{"hidden_size": 640, "n_experts": 96, "moe_layers": [0, 1, 2, 3, 4, 5, 6, 7, 8], "normalize_top_k": true, "balance_loss": 0.000367, "init_std_router": 0.011, "lr_router": 0.000974, "norm": "layernorm", "optimizer": "soap_variant", "learning_rate": 0.0014, "beta1": 0.95, "batch_tokens": 65536, "max_seq_len": 512, "train_tokens": 1144000000}
Below are experts of layer 5 (counted from 0) of a mixture-of-experts language model. Rows are named router (the router's row for the expert), up (a neuron's input weights, with its number) and show model dimensions 512-639. Each number is 50 + 15 x the weight over its row's rms, rounded and kept within 0 to 99.
After each expert's rows: a language model's description of what the expert responds to. This comes from a sample of Wikipedia text that the model never trained on.

# expert 43
router:58 62 43 50 60 62 43 46 62 38 49 28 59 72 38 52 20 41 67 61 45 62 27 41 56 62 42 61 56 44 41 64 28 50 61 21 63 45 23 57 46 52 49 38 62 34 78 62 57 68 35 55 53 43 33 44 65 53 46 81 55 78 65 69 68 49 72 41 77 34 50 68 58 46 47 76 59 49 16 32 67 43 22 72 33 36 56 43 65 47 43 33 35 13 97 75 59 56 19 60 55 37 75 47 31 70 41 67 69 50 49 68 57 69 57 40 45 32 57 41 26 46 62 38 28 73 53 50
up0:70 35 45 43 24 48 67 38 44 48 45 37 72 59 15 46 18 52 50 65 52 41 45 69 68 40 62 62 38 29 46 58 37 51 58 40 43 65 37 28 72 44 46 33 50 35 63 69 27 60 66 52 62 52 43 43 65 53 60 83 60 40 56 60 42 67 58 22 34 51 34 26 59 67 49 28 47 59 79 53 56 47 24 55 32 38 56 40 56 40 66 70 43 36 30 34 32 35 44 49 35 44 58 50 42 27 48 65 61 72 77 58 49 64 45 36 40 33 49 61 33 30 32 48 69 68 73 22
It responds to: Word-final syllables. Final pieces of names and words, such as -ia, -da, -ura, -ton in Cazenovia and Baghdad, plus closing parentheses and whole city names like London and Atlanta.

# expert 14
router:38 55 46 54 18 33 59 76 48 41 63 52 34 32 26 53 80 53 51 33 51 55 42 33 40 58 64 86 47 56 39 48 42 26 65 67 50 43 48 46 55 12 47 60 15 60 27 78 45 65 51 72 70 44 57 49 47 43 54 30 47 53 31 47 18 38 58 23 41 49 47 38 80 27 24 46 46 30 39 59 55 52 66 43 83 22 50 48 51 41 39 48 52 57 39 62 62 45 49 76 26 12 68 43 36 64 62 30 27 57 44 52 40 70 42 49 62 99 60 78 47 40 62 68 36 36 58 48
up0:30 44 40 23 56 21 42 50 57 30 45 47 43 51 58 46 60 69 59 52 48 56 29 70 51 55 59 59 49 19 39 22 33 29 69 38 60 59 40 45 26 36 32 44 33 62 40 39 41 11 35 48 52 61 45 33 40 46 55 24 65 72 48 42 26 70 36 48 90 38 39 61 50 43 46 35 56 45 56 41 47 02 56 50 29 46 54 61 42 54 59 59 22 70 57 54 26 53 51 53 29 24 46 41 61 37 60 26 36 39 39 64 47 48 34 43 44 57 69 63 73 47 60 60 47 70 66 56
It responds to: Sentence ends, opening brackets. Sentence-final periods before paragraph breaks or new sentences, opening parentheses before acronyms or aliases, and first pieces of names like Ta, Sant, McG.

# expert 13
router:41 44 52 57 61 55 33 30 28 51 52 20 42 56 51 25 15 57 75 69 67 61 48 30 53 25 40 65 61 48 55 58 28 39 44 59 31 38 53 54 64 58 52 13 60 15 48 22 74 39 37 24 38 38 34 49 58 75 59 48 93 56 71 64 63 66 35 54 37 58 62 57 53 43 58 55 35 43 20 24 43 52 57 61 42 83 59 48 54 69 52 38 67 36 44 38 76 44 62 41 50 44 54 39 55 53 67 33 53 29 55 37 43 43 83 37 48 61 47 76 41 61 48 30 56 60 44 52
up0:47 65 53 62 25 55 70 40 51 72 57 66 38 41 31 71 19 48 79 67 36 41 39 36 50 47 54 27 69 28 60 58 63 44 54 86 44 54 79 62 60 36 33 37 18 47 57 42 53 17 26 61 47 24 10 44 54 54 46 51 50 51 50 54 72 61 48 62 46 59 57 39 53 67 27 63 58 53 73 52 45 36 53 36 58 57 51 43 65 77 59 48 38 42 28 48 17 35 31 27 72 44 69 56 39 33 50 22 56 56 50 39 72 39 62 58 49 56 79 28 52 36 57 47 70 72 55 44
It responds to: Media and pronouns. Media words such as TV, television, Times, radio, Channel, and the pronouns he, his, her, she in film and television articles.

# expert 9
router:13 55 18 71 65 47 60 70 53 51 58 42 46 53 51 64 75 75 67 35 63 45 22 56 43 57 62 59 47 31 50 57 41 46 47 59 64 56 29 45 48 15 71 54 46 36 23 88 33 80 62 55 45 54 69 36 46 44 26 42 36 57 40 25 22 20 51 77 50 41 58 61 81 43 73 74 72 46 59 47 29 63 61 38 32 30 76 52 37 36 48 25 68 38 36 87 52 56 61 60 29 56 59 54 37 32 82 48 32 38 34 61 60 37 63 52 34 81 36 46 48 59 62 81 60 50 45 52
up0:64 38 50 50 61 13 62 44 44 25 56 42 62 51 52 54 45 57 53 29 60 53 52 75 46 55 42 49 23 58 53 53 66 58 55 52 31 62 57 50 41 30 64 39 36 53 68 44 58 56 59 62 36 69 61 66 46 61 18 33 41 60 65 55 63 48 42 23 80 44 51 47 55 50 54 36 37 68 34 40 75 34 79 55 17 54 32 50 67 48 52 59 46 37 56 28 40 59 55 51 68 47 39 39 58 68 63 34 43 41 46 75 43 52 63 12 27 36 69 30 32 49 52 75 62 63 43 53
It responds to: Sentence ends, countries, years. Sentence-final periods and closing brackets, country names and recent years ending a phrase, such as United States, France, 2018.

# expert 44
router:40 43 40 37 69 46 55 55 32 56 46 23 34 48 65 39 61 76 58 46 48 30 65 49 64 32 46 61 88 50 89 62 42 47 49 35 30 81 76 79 41 66 39 74 63 49 70 37 55 47 37 62 51 30 37 61 23 54 22 47 80 33 42 80 56 22 42 31 46 66 34 58 70 53 75 53 76 30 34 69 46 56 30 48 43 52 28 77 51 43 54 37 55 46 21 41 90 57 69 60 64 43 67 49 42 16 59 76 38 31 63 38 76 37 41 66 64 43 55 66 51 55 45 40 55 49 64 74
up0:21 40 62 79 51 64 28 45 48 47 61 48 16 52 23 48 45 69 69 49 67 39 43 39 43 48 51 53 38 29 40 36 09 54 45 23 56 45 41 40 54 31 71 28 48 40 39 26 46 56 52 37 44 48 62 37 63 65 60 55 49 72 53 54 37 35 43 60 57 56 50 53 30 66 22 66 54 68 33 41 58 45 55 49 52 70 65 46 43 49 30 60 55 31 33 43 36 45 50 30 77 69 42 53 63 36 39 60 22 48 51 63 13 18 43 50 59 38 79 48 34 37 53 37 52 59 38 57
It responds to: Pronouns and and. Third-person pronouns he, his, her, him, she, and the conjunctions and, as, with, mostly in biographies and career narratives.

# expert 4
router:45 34 52 28 46 31 28 59 55 73 33 41 34 48 50 23 73 58 58 57 21 70 54 72 68 42 35 68 48 30 72 46 31 65 46 43 28 83 63 61 65 58 63 36 43 67 21 61 34 50 46 41 59 43 60 66 47 58 47 70 74 61 84 47 53 77 58 63 33 64 48 54 56 45 52 29 62 36 43 54 33 44 39 67 41 75 30 51 20 44 55 85 58 52 49 67 50 49 70 45 39 59 49 43 68 52 61 52 51 55 42 55 46 46 56 42 45 57 67 59 52 32 64 56 24 55 61 20
up0:41 39 57 56 52 48 41 61 99 41 73 13 57 24 30 40 78 14 32 46 55 39 75 67 68 52 38 45 45 40 40 67 55 52 49 39 64 37 48 50 62 46 61 82 54 58 55 40 48 25 27 55 67 29 48 37 47 68 57 35 33 69 51 36 43 45 58 70 36 42 13 42 67 20 62 40 42 42 42 32 54 59 53 56 17 51 42 41 50 55 48 50 55 54 31 38 47 72 51 24 30 52 59 56 50 38 70 22 58 42 49 38 69 43 38 57 58 50 50 42 47 27 40 55 22 44 50 59
It responds to: Math and science notation. LaTeX symbols, braces, underscores and backslashes in formulas, plus word pieces in biology and chemistry text, such as frac, membrane, "of".

# expert 12
router:60 65 51 30 52 49 52 71 47 37 37 42 54 59 43 51 40 53 66 53 95 23 47 42 44 26 37 31 57 39 46 55 73 28 53 37 59 48 46 30 46 50 41 65 38 25 54 50 69 49 30 42 41 24 56 48 49 82 50 56 46 53 31 68 48 35 76 50 60 47 59 49 45 51 65 46 62 49 48 66 70 42 61 27 49 52 50 36 58 48 52 49 73 42 41 20 68 32 53 58 31 64 68 50 47 43 42 47 49 50 39 57 62 54 47 59 59 38 67 37 60 56 57 40 34 32 42 66
up0:39 68 35 46 36 42 35 37 62 44 31 58 54 38 60 65 37 40 54 48 74 17 55 41 81 39 46 52 70 44 35 63 41 74 52 56 61 54 71 39 37 50 43 40 66 51 71 66 60 75 30 19 42 47 24 65 63 71 31 27 65 71 46 95 42 55 61 52 25 48 58 51 63 73 65 55 96 58 63 57 56 29 45 52 60 49 53 52 58 35 60 67 58 52 17 57 61 54 60 64 62 55 53 55 49 63 37 41 61 57 48 46 49 52 20 52 52 20 50 46 65 50 47 51 57 40 78 20
It responds to: Month names, dates. Month names in dates, especially in tables and infoboxes (18 July, January 17), plus in/In and On before dates.

# expert 15
router:24 57 23 49 21 63 67 66 59 03 42 49 59 67 35 48 23 67 39 55 38 60 46 37 64 35 43 59 35 70 52 75 12 67 16 57 22 35 38 31 49 56 38 34 32 53 72 57 87 67 28 68 53 68 35 27 52 71 40 61 32 81 58 59 31 44 42 58 43 33 44 40 53 58 59 52 81 22 38 35 33 60 60 31 21 20 48 59 72 35 43 42 44 26 70 65 55 40 28 42 69 43 45 74 62 49 49 41 59 37 53 76 72 46 46 62 49 55 68 42 44 63 79 58 30 61 59 64
up0:43 51 44 46 51 61 55 53 37 42 42 23 50 58 19 68 72 40 47 62 51 63 31 58 59 39 33 54 60 53 48 51 57 38 40 53 64 62 63 49 53 42 61 41 51 43 47 56 90 59 55 65 63 73 36 64 42 64 35 69 37 50 36 22 56 53 49 42 32 54 35 38 66 39 52 43 35 31 33 46 46 38 38 41 49 54 38 22 39 52 71 50 55 63 59 32 54 52 51 63 55 30 59 58 40 51 22 43 44 57 65 53 62 61 52 46 31 52 65 75 59 28 30 46 64 47 39 24
It responds to: Abstract noun endings. Abstract nouns and noun suffixes such as -ion, -ity, -ment, often before of, such as life, development, death, election, War.

# expert 52
router:71 16 35 20 58 87 70 35 57 59 38 44 55 21 36 56 56 38 29 41 47 39 37 51 33 49 71 37 62 63 68 19 48 54 50 45 58 46 46 60 44 20 44 45 50 44 43 37 57 12 71 53 26 64 65 65 67 58 26 20 33 40 36 36 59 34 83 62 52 36 29 46 60 45 46 26 73 70 43 48 49 56 67 34 35 40 68 41 56 31 39 44 39 28 75 70 47 44 66 38 85 54 55 64 39 54 44 52 55 35 58 38 50 43 45 33 38 63 42 52 40 52 48 60 55 54 32 53
up2:47 51 57 23 19 57 72 49 53 44 57 67 66 58 35 33 36 52 50 50 50 68 56 57 66 43 36 40 74 62 50 52 60 41 80 27 95 42 65 18 40 46 58 41 32 67 53 32 36 58 39 66 67 72 47 46 47 45 65 51 72 58 50 26 53 54 56 60 77 62 37 58 51 66 77 33 39 61 35 45 20 47 63 55 32 49 48 67 43 65 49 35 54 72 53 58 30 57 30 48 57 40 24 48 50 41 48 44 48 47 45 42 49 49 64 53 59 37 50 65 36 59 55 42 43 54 53 48
It responds to: Table bars and years. Table row pipes in tennis career tables, heading equals signs, and year words or numbers like year, season, 2018, 1908.

# expert 47
router:43 70 62 36 46 56 57 43 32 63 38 38 73 53 61 58 30 56 55 36 36 73 53 58 77 54 50 63 43 44 54 35 44 45 67 53 39 73 79 68 42 64 70 42 65 45 45 69 29 24 47 35 59 40 67 19 60 35 60 47 51 52 63 44 54 66 65 34 32 76 70 48 53 57 74 40 49 34 60 44 66 42 27 61 25 38 54 38 51 62 93 55 63 58 48 42 37 65 47 26 71 77 15 48 41 29 56 31 45 39 84 67 52 36 60 57 49 52 57 68 59 63 60 70 58 51 50 37
up0:53 40 48 23 38 50 74 36 47 56 59 46 91 28 37 34 48 77 41 48 32 67 56 59 63 68 47 37 59 41 61 46 61 81 32 27 39 49 57 47 79 55 75 40 53 54 70 64 51 52 52 59 46 29 67 42 22 43 40 63 51 58 75 46 51 96 69 27 44 64 60 41 63 69 50 70 38 47 73 15 31 62 53 27 39 68 43 54 50 55 60 54 31 43 38 23 47 51 34 43 56 33 02 48 44 65 64 37 85 53 56 64 43 45 74 62 62 56 41 74 38 48 78 26 40 40 78 59
It responds to: Modals and word-starts. Modal verbs like can, does, did, and first pieces of Latin or Greek-derived words such as Di, io, syn, in science texts.

# expert 25
router:44 52 44 63 70 51 65 50 50 44 59 49 45 51 50 30 45 44 21 64 54 48 50 61 61 49 72 51 79 32 72 37 52 42 43 27 28 60 42 33 54 37 29 73 40 73 21 42 21 18 61 40 64 53 66 52 29 29 53 64 53 35 48 43 40 50 58 53 73 25 62 37 58 66 30 50 41 49 56 42 49 41 49 52 26 62 63 45 59 46 57 52 38 54 63 34 51 71 36 55 91 40 67 42 48 62 42 83 72 73 64 42 63 19 42 49 45 49 44 42 40 58 43 53 53 38 60 52
up0:15 54 64 35 60 27 82 43 72 66 49 26 37 31 48 60 48 47 61 54 33 28 38 34 54 63 65 39 52 37 59 55 43 37 43 44 42 53 41 57 85 26 34 74 67 35 29 49 56 57 64 44 86 54 43 43 59 61 41 71 37 46 34 52 35 41 52 85 27 52 57 40 46 53 46 59 41 55 54 53 27 41 52 52 44 47 61 49 24 43 23 37 54 68 34 21 64 50 56 42 35 67 45 68 52 67 55 59 64 65 52 46 49 31 51 50 39 52 78 37 48 69 45 40 67 69 37 46
It responds to: US places, teams. US place and institution names such as University, City, County, Chicago, State in sports-team and election articles, plus the commas after them.

# expert 34
router:22 49 62 38 17 59 50 14 49 37 45 43 60 27 71 39 65 24 30 31 37 50 36 39 58 65 53 37 64 63 53 71 53 69 49 63 54 61 60 75 29 64 44 23 51 53 36 25 70 49 25 76 27 52 67 56 49 81 31 23 52 63 48 33 49 38 35 70 71 64 56 52 53 68 63 31 41 47 49 28 52 36 28 65 43 63 51 59 31 44 59 54 55 60 38 41 35 57 63 36 26 62 48 68 65 41 50 49 56 77 83 75 69 52 61 89 61 62 72 48 48 32 77 55 52 35 41 72
up0:66 50 39 44 47 70 46 51 46 60 71 50 44 36 49 29 64 14 52 39 59 53 66 60 59 44 53 36 37 33 44 55 84 55 47 74 50 66 12 58 65 66 52 55 66 57 44 66 14 68 45 38 73 29 78 62 50 39 67 56 61 54 44 41 61 56 69 72 52 70 73 36 32 60 41 37 56 22 55 53 34 51 40 58 29 46 64 76 27 35 28 42 32 48 44 60 45 57 46 62 34 59 58 47 61 71 73 56 63 28 55 65 51 45 68 40 59 40 57 45 50 34 51 57 50 34 76 71
It responds to: Slavic and Romanian names. Cyrillic, Greek and Romanian letters and name pieces in Eastern European names and sports tables, such as Karagandy, Podgorny, Prague.

# expert 61
router:39 53 52 29 51 41 37 55 59 61 61 71 37 48 64 36 57 57 43 50 15 69 50 80 40 53 28 44 74 39 57 51 24 64 59 46 59 55 59 41 67 72 45 45 61 82 43 25 31 59 54 45 61 32 49 60 32 48 28 81 61 42 56 60 49 49 37 81 55 66 17 56 52 57 42 58 91 50 40 54 37 54 41 68 37 50 13 53 48 50 58 64 60 40 55 56 55 73 77 58 37 57 55 51 58 63 31 73 22 62 63 53 41 30 39 59 38 49 56 51 55 66 68 47 35 65 52 58
up0:31 73 32 47 57 50 42 69 40 56 50 52 41 60 37 56 38 39 37 75 35 35 52 40 51 77 45 45 43 51 64 42 39 64 54 43 63 58 41 27 24 34 25 43 50 62 61 45 35 80 37 50 58 53 16 92 33 29 27 46 59 57 42 51 35 34 53 37 77 60 26 38 40 42 63 70 21 38 50 58 37 49 36 63 33 63 53 68 55 37 59 53 59 55 47 56 29 39 70 46 39 29 42 51 53 41 54 60 64 64 60 37 41 64 48 66 27 50 33 85 47 61 55 27 68 55 69 30
It responds to: Math and computing. LaTeX math pieces such as \, $, frac and sum, table pipes, and technical words like software, data, computer in science articles.

# expert 49
router:30 33 27 68 44 48 66 70 48 31 45 73 44 61 65 53 67 65 51 54 29 45 45 36 22 81 42 48 34 46 41 56 53 36 35 41 54 61 27 67 62 51 67 39 31 50 45 44 71 21 75 62 75 74 41 69 53 65 74 55 54 39 33 80 31 42 39 77 55 62 61 78 64 60 49 43 52 68 29 68 65 63 45 58 10 51 58 42 55 64 40 82 54 69 59 27 54 38 55 38 59 55 81 33 19 77 85 57 27 55 41 68 23 61 72 25 42 40 24 45 29 63 25 59 36 65 23 58
up0:40 69 51 19 53 58 42 66 28 39 30 33 53 51 52 49 34 51 51 37 24 57 47 50 60 40 35 31 42 58 37 47 37 48 35 42 41 37 36 44 67 70 40 38 18 74 64 37 35 33 35 80 49 38 48 60 44 46 43 42 48 44 59 47 27 32 29 26 53 40 76 66 77 47 20 53 57 52 38 27 60 35 15 43 30 41 45 40 56 40 88 57 57 45 67 24 43 36 53 27 41 43 59 52 35 41 60 76 60 48 32 40 24 28 51 39 42 42 53 48 30 63 18 34 58 48 53 48
It responds to: Directions and "the". Compass words such as north, south, west and near in location text like "3 mi north-west of", plus the after of, in, at.

# expert 50
router:44 60 45 93 19 80 34 32 54 42 36 50 52 38 67 32 37 61 50 55 47 47 66 73 44 52 64 36 26 65 39 37 68 47 56 43 64 68 47 57 71 60 62 25 36 41 64 51 48 37 56 32 42 66 60 40 56 71 36 62 72 58 51 44 62 38 30 63 30 51 58 50 58 35 43 74 62 24 64 55 66 48 57 22 54 67 65 81 81 81 80 80 44 73 56 48 44 57 16 53 73 53 60 67 25 71 34 48 50 61 60 33 49 62 62 33 46 19 39 53 24 36 23 40 70 40 60 52
up0:50 46 65 62 45 37 47 55 36 63 29 48 43 53 30 38 09 43 61 54 32 19 32 51 43 38 53 48 31 31 87 57 40 35 55 33 27 51 49 50 64 72 28 50 34 64 68 36 90 63 57 50 57 29 49 67 47 53 03 70 72 56 63 28 53 52 32 43 30 46 58 59 41 41 41 31 56 76 38 53 29 31 45 63 45 63 51 64 66 47 66 37 54 74 57 30 67 75 40 50 67 77 61 61 50 43 44 74 62 48 66 46 50 75 35 25 57 33 33 40 41 75 50 36 64 47 46 63
It responds to: Infobox field labels. Field names after a dash in list-style infoboxes, such as Coordinates, Location, Genus, Born, Elevation, plus words like known, such, including.

# expert 60
router:27 85 27 42 60 58 74 59 67 38 64 31 60 34 58 53 57 80 59 29 25 45 36 37 50 47 46 39 26 65 28 43 31 18 51 52 41 50 60 59 41 32 73 49 69 37 57 44 72 46 63 47 48 47 61 50 75 23 33 32 28 48 19 68 55 45 33 54 64 74 30 33 34 27 64 64 46 43 51 36 44 80 15 51 65 81 25 40 74 44 29 33 43 32 14 44 40 48 44 45 51 39 60 45 63 80 59 76 30 66 49 22 33 59 54 59 50 50 43 70 52 42 43 61 48 81 43 58
up0:58 55 27 50 76 33 51 45 49 68 65 55 49 41 50 69 56 51 67 17 30 51 49 66 66 36 32 46 56 52 29 54 51 75 62 46 62 73 71 34 40 36 77 62 63 62 31 70 18 68 60 59 37 32 65 33 45 61 71 58 36 39 67 43 10 60 39 45 30 68 51 58 43 32 49 16 54 11 49 52 43 44 69 39 27 68 48 71 45 23 36 40 29 57 34 44 51 33 71 38 60 50 50 77 54 63 56 52 59 35 50 33 35 45 60 42 40 44 68 57 63 66 45 57 72 30 54 30
It responds to: Table column separators. Pipe characters between cells in stats and results tables (GP | G | A), plus genre words like rock, pop.

# expert 53
router:39 58 16 65 59 19 52 13 56 37 59 49 67 67 60 53 45 33 74 45 63 59 33 32 31 80 53 50 61 65 25 47 38 23 31 55 48 36 47 41 55 20 49 61 47 41 45 38 63 64 80 50 47 47 71 69 69 66 58 86 23 57 27 39 79 40 69 40 31 78 49 73 52 51 91 44 66 36 50 69 14 73 47 65 24 36 54 40 43 34 56 39 35 45 42 58 55 35 40 49 59 55 69 52 29 36 74 45 53 56 33 46 36 47 45 51 17 72 41 41 30 56 29 40 35 47 52 64
up0:37 43 39 56 60 65 53 31 49 29 55 87 67 61 25 54 31 55 67 51 56 39 42 80 30 49 62 94 77 41 63 74 61 33 41 53 59 76 40 53 56 57 56 36 49 41 32 61 63 42 74 60 57 39 63 72 25 42 58 54 45 56 42 48 87 68 36 50 53 67 33 46 35 73 31 56 49 59 58 54 15 15 46 53 47 32 43 24 54 34 35 47 48 44 37 66 61 34 69 55 31 73 34 73 38 95 46 64 32 39 51 45 49 32 40 34 49 56 62 40 32 34 52 67 39 68 70 42
It responds to: Nationality and place words. Nationality and regional adjectives or their endings, such as American, South, Indo-European, Sumerian, often near population percentages.

# expert 62
router:48 50 51 44 65 53 61 30 60 56 72 45 27 75 32 53 59 39 66 62 54 41 77 48 48 52 47 34 29 32 75 63 70 71 34 67 45 67 67 56 43 67 41 73 57 42 54 37 57 24 26 73 52 24 19 41 34 66 54 52 68 48 74 47 51 30 50 41 64 52 43 87 64 51 32 76 46 35 46 41 66 46 52 37 42 77 64 59 30 67 44 29 21 48 46 30 62 13 41 47 53 27 64 84 68 45 52 51 34 41 39 21 39 58 62 43 51 30 33 50 43 19 57 32 41 52 54 58
up0:49 41 50 21 31 60 59 38 49 54 52 46 45 33 29 45 40 42 54 53 33 35 49 55 66 40 39 57 56 58 63 88 46 62 24 59 47 59 74 43 36 30 35 56 50 71 20 56 40 38 70 40 44 36 48 54 51 63 53 55 38 33 48 63 38 63 45 23 53 44 46 49 34 41 75 50 53 35 43 91 66 55 79 43 46 36 93 43 55 67 57 64 26 57 67 57 58 55 55 56 32 26 21 33 55 61 52 51 41 40 47 53 34 56 65 27 54 14 14 94 45 11 37 36 34 51 55 67
It responds to: South Asian names. Pieces of Indian, Pakistani and Muslim names and places, such as Singh, Khan, Bh, Mah, jharkhand, plus punctuation in Indian TV and film text.

# expert 0
router:20 58 34 53 66 67 55 50 24 31 41 62 43 41 40 24 16 48 51 65 74 61 50 46 51 64 61 61 43 40 45 48 70 45 41 58 57 21 63 41 40 46 57 33 84 34 44 55 62 46 48 48 80 40 62 64 64 76 63 43 30 49 50 57 71 66 55 40 45 12 41 60 45 26 70 79 54 37 53 39 54 68 44 48 70 33 47 63 65 55 41 64 56 28 48 46 58 51 37 70 56 27 58 38 68 51 64 34 41 38 59 38 62 35 63 50 46 50 11 79 57 64 70 18 50 48 44 64
up0:43 37 93 43 39 57 62 68 18 48 36 65 20 36 30 64 54 35 44 32 67 52 74 69 57 60 57 53 53 66 51 55 51 67 37 33 77 39 56 38 59 42 34 57 28 45 65 59 24 21 45 36 51 62 37 51 58 67 61 38 54 45 60 40 43 26 55 42 41 31 55 48 15 40 78 61 49 18 57 48 23 41 51 55 41 40 47 72 31 47 60 60 41 52 48 35 72 32 47 52 62 66 61 49 62 45 59 56 64 38 69 78 57 53 67 36 62 46 67 57 64 49 48 44 42 39 41 51
It responds to: Table cells and line starts. Line breaks and pipes starting rows or cells in tables and lists, plus role nouns like chief, driver, crew, cast.

# expert 45
router:46 42 67 45 70 28 54 41 51 64 39 66 56 15 29 40 33 58 22 41 79 53 58 65 29 42 17 52 30 50 48 34 46 47 58 90 81 36 43 65 55 66 58 50 52 47 83 29 66 34 62 51 26 63 50 53 55 47 67 41 90 49 42 45 66 44 52 52 57 50 20 50 59 42 30 54 65 52 48 42 28 49 58 52 29 55 63 59 41 67 33 59 45 47 27 07 68 64 44 49 40 52 48 41 12 41 57 47 52 42 68 37 25 55 54 00 37 57 44 47 45 57 27 22 63 56 72 71
up0:50 39 65 63 73 36 45 47 44 57 70 66 55 38 52 63 22 66 58 24 62 63 47 50 46 33 26 49 53 45 30 35 38 62 85 79 48 30 30 52 64 83 49 56 48 43 66 52 56 40 32 81 46 69 52 80 56 61 51 42 41 65 38 53 44 36 60 40 97 36 59 41 46 40 32 64 51 49 48 38 58 29 37 81 53 62 68 68 33 37 43 60 10 59 66 45 17 52 34 35 52 29 30 56 26 85 63 21 39 58 88 48 68 27 56 70 46 55 51 42 59 49 65 51 68 68 54 58
It responds to: People and role nouns. Nouns and pronouns for people, roles and groups, such as who, they, team, player, President, King, artist, -er endings.

# expert 63
router:63 41 50 39 40 31 46 69 52 28 20 45 37 19 28 20 51 79 64 62 53 95 59 51 78 34 54 47 57 40 43 31 55 64 52 45 81 70 66 62 42 36 42 41 42 83 46 49 48 53 28 49 46 41 61 43 54 55 61 63 71 49 47 56 61 48 70 57 48 55 70 53 48 62 56 64 33 60 72 37 63 46 51 68 41 85 43 32 27 25 71 86 41 30 38 50 39 30 48 73 66 39 31 57 44 60 55 34 44 44 42 27 35 39 61 48 36 40 59 39 60 28 37 43 62 66 48 37
up0:39 52 63 44 74 48 33 26 35 50 65 63 54 42 28 63 42 56 41 43 43 66 57 50 45 55 63 55 43 45 83 31 42 64 58 67 62 58 75 38 35 49 46 60 46 56 33 66 31 40 54 77 52 46 62 68 76 64 56 42 55 22 70 39 50 65 59 33 70 46 55 46 56 48 62 72 39 24 79 37 75 19 50 46 55 68 37 46 26 51 19 55 69 41 64 35 61 42 53 54 59 64 38 44 51 52 49 49 43 38 51 47 64 52 50 49 24 54 58 76 39 66 66 53 64 61 36 42
It responds to: Biological species and taxonomy. Taxonomy and species articles: species, genus, Synonyms, Animalia, Latin -us/-ensis endings, and commas in species lists like Puccinia.

# expert 55
router:36 46 57 50 51 66 60 71 53 51 49 44 26 62 45 28 34 67 66 48 46 25 44 44 29 71 30 38 43 59 56 53 54 63 48 56 52 42 42 35 57 30 55 72 64 40 57 76 51 30 38 43 53 63 50 62 43 58 37 39 57 72 50 72 57 42 51 51 40 70 38 43 48 46 52 41 51 67 35 73 31 62 45 41 68 27 42 13 33 43 52 53 56 42 76 43 50 37 53 50 47 29 93 35 40 84 77 54 48 61 45 27 30 42 48 30 42 69 55 27 71 27 39 73 67 70 59 72
up0:27 57 56 37 38 65 47 51 49 47 59 23 32 30 38 41 31 38 61 20 52 36 47 73 46 66 28 25 48 13 66 58 50 49 26 48 51 29 61 63 31 56 55 63 44 45 61 85 60 37 56 42 45 68 29 60 46 47 45 44 50 58 64 57 32 42 58 31 43 51 33 42 46 91 57 49 35 55 20 67 61 60 28 37 55 40 30 49 48 56 48 81 46 61 84 46 31 26 45 48 24 30 50 77 43 58 21 49 50 56 56 66 84 60 52 65 17 37 72 30 37 40 66 48 33 46 64 33
It responds to: Prepositions. Prepositions such as of, in, to, for, by, under, after that follow a noun or verb and introduce a phrase.

# expert 59
router:63 95 30 65 57 55 81 88 52 62 79 54 54 35 46 60 40 78 33 31 43 49 64 64 49 38 49 68 18 61 21 31 38 33 48 56 56 37 55 33 47 43 40 51 44 45 56 65 59 42 51 67 46 42 53 46 66 20 41 43 23 35 25 51 59 29 62 66 61 62 23 52 66 25 85 29 47 77 52 64 27 86 14 25 24 56 49 33 62 61 44 46 63 31 37 65 42 56 53 42 40 61 83 60 69 86 51 62 42 44 85 55 33 66 70 51 32 57 76 65 67 47 40 44 62 95 48 59
up0:32 54 65 32 38 65 48 42 49 49 34 39 31 60 44 56 32 59 23 63 52 37 52 80 66 23 39 59 65 27 46 45 45 50 48 41 68 77 47 61 43 82 55 63 58 55 58 58 20 49 65 55 24 44 48 48 29 30 59 92 41 47 42 14 59 57 12 55 43 33 49 70 32 12 62 63 45 76 30 36 55 33 41 39 29 59 19 60 53 63 61 69 66 55 30 41 47 37 71 55 57 36 58 51 60 62 60 51 67 25 56 45 47 32 63 32 24 27 46 36 41 39 40 61 45 64 64 45
It responds to: Table cell dividers. Pipe separators between cells in election, sports and roster tables, plus evaluative adjectives like significant, major, potential.

# expert 21
router:73 39 54 51 32 17 69 49 34 34 61 41 36 73 32 67 42 49 49 49 40 34 46 69 60 40 67 46 55 20 50 36 39 71 46 58 59 25 54 61 52 45 47 73 56 50 74 53 18 43 65 69 59 36 60 50 67 70 85 25 36 73 55 67 46 28 16 38 32 23 51 39 37 62 60 40 67 44 52 51 74 45 73 39 62 37 42 47 54 59 44 62 49 78 57 56 23 41 41 42 51 45 60 33 76 22 56 48 35 59 66 64 42 77 34 48 57 45 28 64 37 58 63 57 73 41 52 50
up0:53 26 67 65 53 55 33 37 66 49 39 46 75 45 45 63 43 61 18 59 68 55 45 40 44 52 65 54 38 64 33 31 54 55 51 80 55 39 74 35 79 24 42 53 57 78 57 53 15 65 25 58 64 50 64 29 55 56 87 57 41 84 40 26 58 51 61 73 46 68 49 30 64 56 69 32 62 34 39 49 70 35 48 57 51 68 44 17 62 40 61 49 57 62 68 53 70 54 66 40 55 32 30 42 61 39 53 48 70 51 65 43 63 46 39 30 51 52 33 19 73 57 69 65 40 49 61 54
It responds to: Locatives and Spanish names. The words at, based, located, de, to, by, and pieces of Spanish or Latin place names, such as Santa, Rosario, Santiago de Cuba.

# expert 39
router:57 44 43 41 63 52 50 43 53 37 51 56 54 46 52 43 71 79 32 46 80 50 71 54 52 81 60 55 61 60 99 66 46 50 56 45 22 51 34 21 49 49 60 35 66 54 51 75 48 51 55 60 99 65 33 58 21 57 45 37 47 55 52 48 45 46 50 50 47 38 59 24 22 65 29 39 43 49 49 51 28 44 59 57 67 41 50 65 72 44 35 60 81 45 47 14 59 45 73 73 69 60 29 56 31 56 65 55 66 65 53 21 81 34 36 55 86 45 31 30 45 19 54 28 47 70 58 55
up0:68 39 38 50 50 37 52 58 18 41 35 62 30 52 62 59 63 58 70 69 53 34 37 78 68 62 63 22 07 46 68 33 36 48 40 43 55 63 16 31 67 54 69 29 58 52 62 91 64 45 60 29 34 64 36 38 35 56 57 27 51 51 33 53 40 48 55 37 40 30 53 36 47 47 55 13 27 38 70 30 52 48 63 71 57 66 13 45 55 52 42 47 65 62 46 32 27 61 54 79 69 53 33 62 31 71 42 88 25 76 33 44 40 18 40 64 56 38 48 42 39 33 52 46 44 43 77 43
It responds to: Sports seasons and tables. Sports text and stat tables: League, Cup, match, season, touchdown, loan, numbers and pipes in football and baseball records.